python train.py --router_score="softmax" --normalize_top_k=true --routed_scale=1.0 --balance_bias=false --vocab_size=14946 --positions="rope" --qk_norm=true --weight_decay=0.06 --lr_head=0.007 --warmup_steps=54 --doc_mask=true --dataset="wikipedia_en"
Below are experts of layer 6 (counted from 0) of a mixture-of-experts language model. Rows are named router (the router's row for the expert), up (a neuron's input weights, with its number) and show model dimensions 0-95. Each number is 200 + 20 x the weight over its row's rms, rounded and kept within 0 to 999.
After each expert's rows: a language model's description of what the expert responds to. This comes from a sample of Wikipedia text that the model never trained on.

# expert 29
router,189,204,203,244,170,195,178,187,202,192,203,217,180,193,199,195,206,149,205,182,159,209,204,209,193,218,197,205,206,182,178,191,208,193,231,186,246,198,198,189,203,209,211,202,208,214,190,195,191,179,218,192,222,214,199,197,183,193,196,196,213,205,136,188,197,203,203,164,226,206,181,174,224,211,195,218,186,210,204,213,216,193,191,187,175,222,168,230,195,215,184,176,259,213,187,234
up8,209,195,203,223,242,192,169,230,189,207,201,235,220,196,231,184,169,215,181,204,182,155,181,201,217,207,205,172,194,172,174,205,199,205,226,205,212,211,167,221,224,213,227,225,193,241,207,195,217,174,189,187,184,207,164,199,215,164,234,181,168,178,202,173,166,211,198,171,205,221,195,223,222,127,210,199,203,210,194,178,195,192,191,177,191,181,169,208,219,215,209,230,194,229,197,200
It responds to: Line breaks before dash-list items, and first fragments of split words after a space, such as sl(avery), s(ophisticated), pl, pre.

# expert 7
router,197,220,206,211,202,177,135,217,204,209,201,205,219,220,240,199,215,225,201,211,216,219,223,203,171,215,178,220,196,195,174,194,154,150,182,206,191,184,169,209,223,204,230,213,189,259,193,214,195,202,176,214,246,236,198,220,186,194,203,247,198,206,162,215,220,173,247,200,212,213,181,192,259,187,225,205,195,214,191,204,215,212,205,203,165,197,226,199,165,184,257,192,205,204,223,213
up0,223,185,177,206,173,179,201,189,194,197,261,202,219,195,198,146,196,250,186,202,192,171,205,196,191,232,181,190,180,211,227,213,187,169,215,189,186,157,203,210,176,205,254,169,187,176,185,178,206,208,201,203,182,197,189,208,212,188,209,197,210,188,180,200,236,185,201,193,165,211,217,219,188,188,192,175,210,204,194,212,231,189,224,254,197,226,171,217,197,203,247,210,218,180,239,208
It responds to: Capitalized name starts for parties, nations and events, such as National, People's, Social, Euro, Pro, Commun, plus "Qualifying" headings.

# expert 25
router,219,193,208,211,216,201,193,225,211,214,186,214,190,218,215,196,196,194,204,203,207,192,199,200,207,215,194,191,207,207,199,191,165,146,217,214,232,176,212,193,241,191,241,197,201,237,192,209,160,151,168,206,247,201,194,216,187,194,217,246,202,212,210,197,179,222,197,149,200,228,146,181,197,201,210,218,178,200,233,197,151,210,207,198,194,206,219,212,172,205,256,224,213,164,204,217
up0,183,184,186,185,189,180,212,200,201,199,229,175,224,211,231,157,201,235,205,172,205,185,189,211,151,197,180,200,180,199,228,227,205,174,230,175,198,184,180,212,186,222,243,171,208,173,169,190,221,216,187,176,185,216,205,214,234,187,179,205,204,195,226,189,198,201,198,204,171,193,183,218,184,203,188,181,184,203,220,210,238,145,205,233,193,226,163,220,210,181,237,210,208,157,248,205
It responds to: Table header words and numbers, and line breaks in infobox or classification lists, such as Venue, Score, Rank, "Kingdom: Plantae".

# expert 38
router,191,185,186,225,202,201,149,158,216,196,199,210,183,222,227,202,222,165,206,209,179,191,212,200,227,194,193,201,203,188,171,196,192,195,177,223,182,180,165,186,217,183,194,207,178,193,189,204,189,153,170,183,260,200,198,200,203,200,218,175,189,195,165,252,206,208,222,214,171,216,188,188,226,190,210,209,197,187,197,192,218,192,213,243,180,172,218,219,182,221,210,189,213,214,216,148
up0,179,170,180,208,191,180,204,190,190,191,237,196,204,214,243,161,188,249,184,187,203,188,172,220,187,184,195,193,184,192,217,209,175,163,216,192,167,183,196,209,182,232,230,170,201,197,201,181,213,226,193,184,168,192,182,198,237,193,168,180,220,200,183,203,199,163,199,202,171,197,192,228,174,199,188,212,230,227,227,234,211,180,208,238,210,219,161,228,231,206,224,225,206,178,223,200
It responds to: The digit 2 starting years like 2021, and auxiliary verbs after subjects, such as is, has been, can be, had a.

# expert 14
router,205,199,219,257,210,198,157,193,201,208,166,133,218,184,200,233,200,203,190,194,163,220,198,199,217,190,206,228,210,196,173,204,222,210,249,213,193,190,154,196,230,185,218,211,200,240,204,209,221,162,230,202,188,222,199,208,189,189,207,186,186,178,228,235,191,166,234,222,195,206,211,201,228,237,202,206,157,203,185,175,169,206,201,279,160,176,178,207,206,189,242,196,187,209,193,181
up0,213,173,203,181,195,161,211,194,197,187,232,200,199,206,203,166,183,248,206,176,182,197,207,225,190,245,183,188,194,197,208,213,204,179,207,204,194,172,185,216,189,230,244,166,208,187,205,161,225,230,190,206,185,190,188,193,215,186,199,204,211,182,201,197,223,182,201,222,173,209,199,219,202,199,207,225,196,195,180,224,217,162,220,239,224,208,166,218,248,210,249,209,199,144,233,212
It responds to: Determiners, quantifiers and prepositions with the in running prose, such as any, some, with the, due to the; census phrase of any race.

# expert 21
router,214,210,195,205,225,209,173,190,226,201,200,180,202,186,183,198,192,224,211,205,202,195,202,195,197,199,216,201,210,197,188,181,209,221,214,177,228,198,152,202,196,190,221,197,218,199,186,226,179,206,212,188,198,214,201,203,211,193,199,255,182,199,156,199,205,186,211,244,199,217,213,185,167,243,226,218,221,237,238,180,226,189,196,219,234,214,237,196,199,191,256,220,201,150,152,184
up0,210,152,190,214,204,176,200,182,215,177,255,179,210,201,205,159,192,217,201,165,200,196,196,209,194,214,209,205,182,181,234,215,185,184,208,163,170,192,177,249,173,242,248,168,192,175,218,181,180,206,194,207,177,212,191,205,221,194,180,193,214,194,216,232,228,213,183,216,168,217,202,233,150,206,198,180,213,181,209,223,217,180,193,211,208,198,173,245,216,207,235,210,199,181,222,199
It responds to: Commas, "the" and linking phrases in definitional sentences, such as "is the", "was the", "became the", and commas after place names.

# expert 27
router,194,211,199,240,195,214,221,179,201,199,196,200,223,208,250,198,196,230,211,181,167,234,213,194,208,195,200,197,213,192,184,195,192,163,201,179,197,182,210,181,222,184,200,179,222,172,187,216,216,172,237,194,236,220,191,196,200,217,186,204,227,197,226,232,242,208,222,180,198,197,196,187,196,180,219,193,210,229,183,210,194,212,201,199,218,173,191,192,179,228,235,186,264,155,219,151
up0,203,177,204,217,200,162,195,197,202,193,236,192,198,219,228,196,197,229,205,170,184,193,192,194,177,195,163,211,199,197,217,224,185,180,213,189,181,184,184,236,191,230,249,142,196,183,209,149,171,195,194,198,151,210,188,203,209,218,181,213,207,198,191,201,244,197,191,236,173,220,219,198,172,193,198,182,205,212,221,218,237,181,206,236,207,193,166,203,226,197,239,213,198,184,229,212
It responds to: Given names starting list entries ("- John", Richard, David, Kevin), plus prepositions of, in, by, from inside running prose.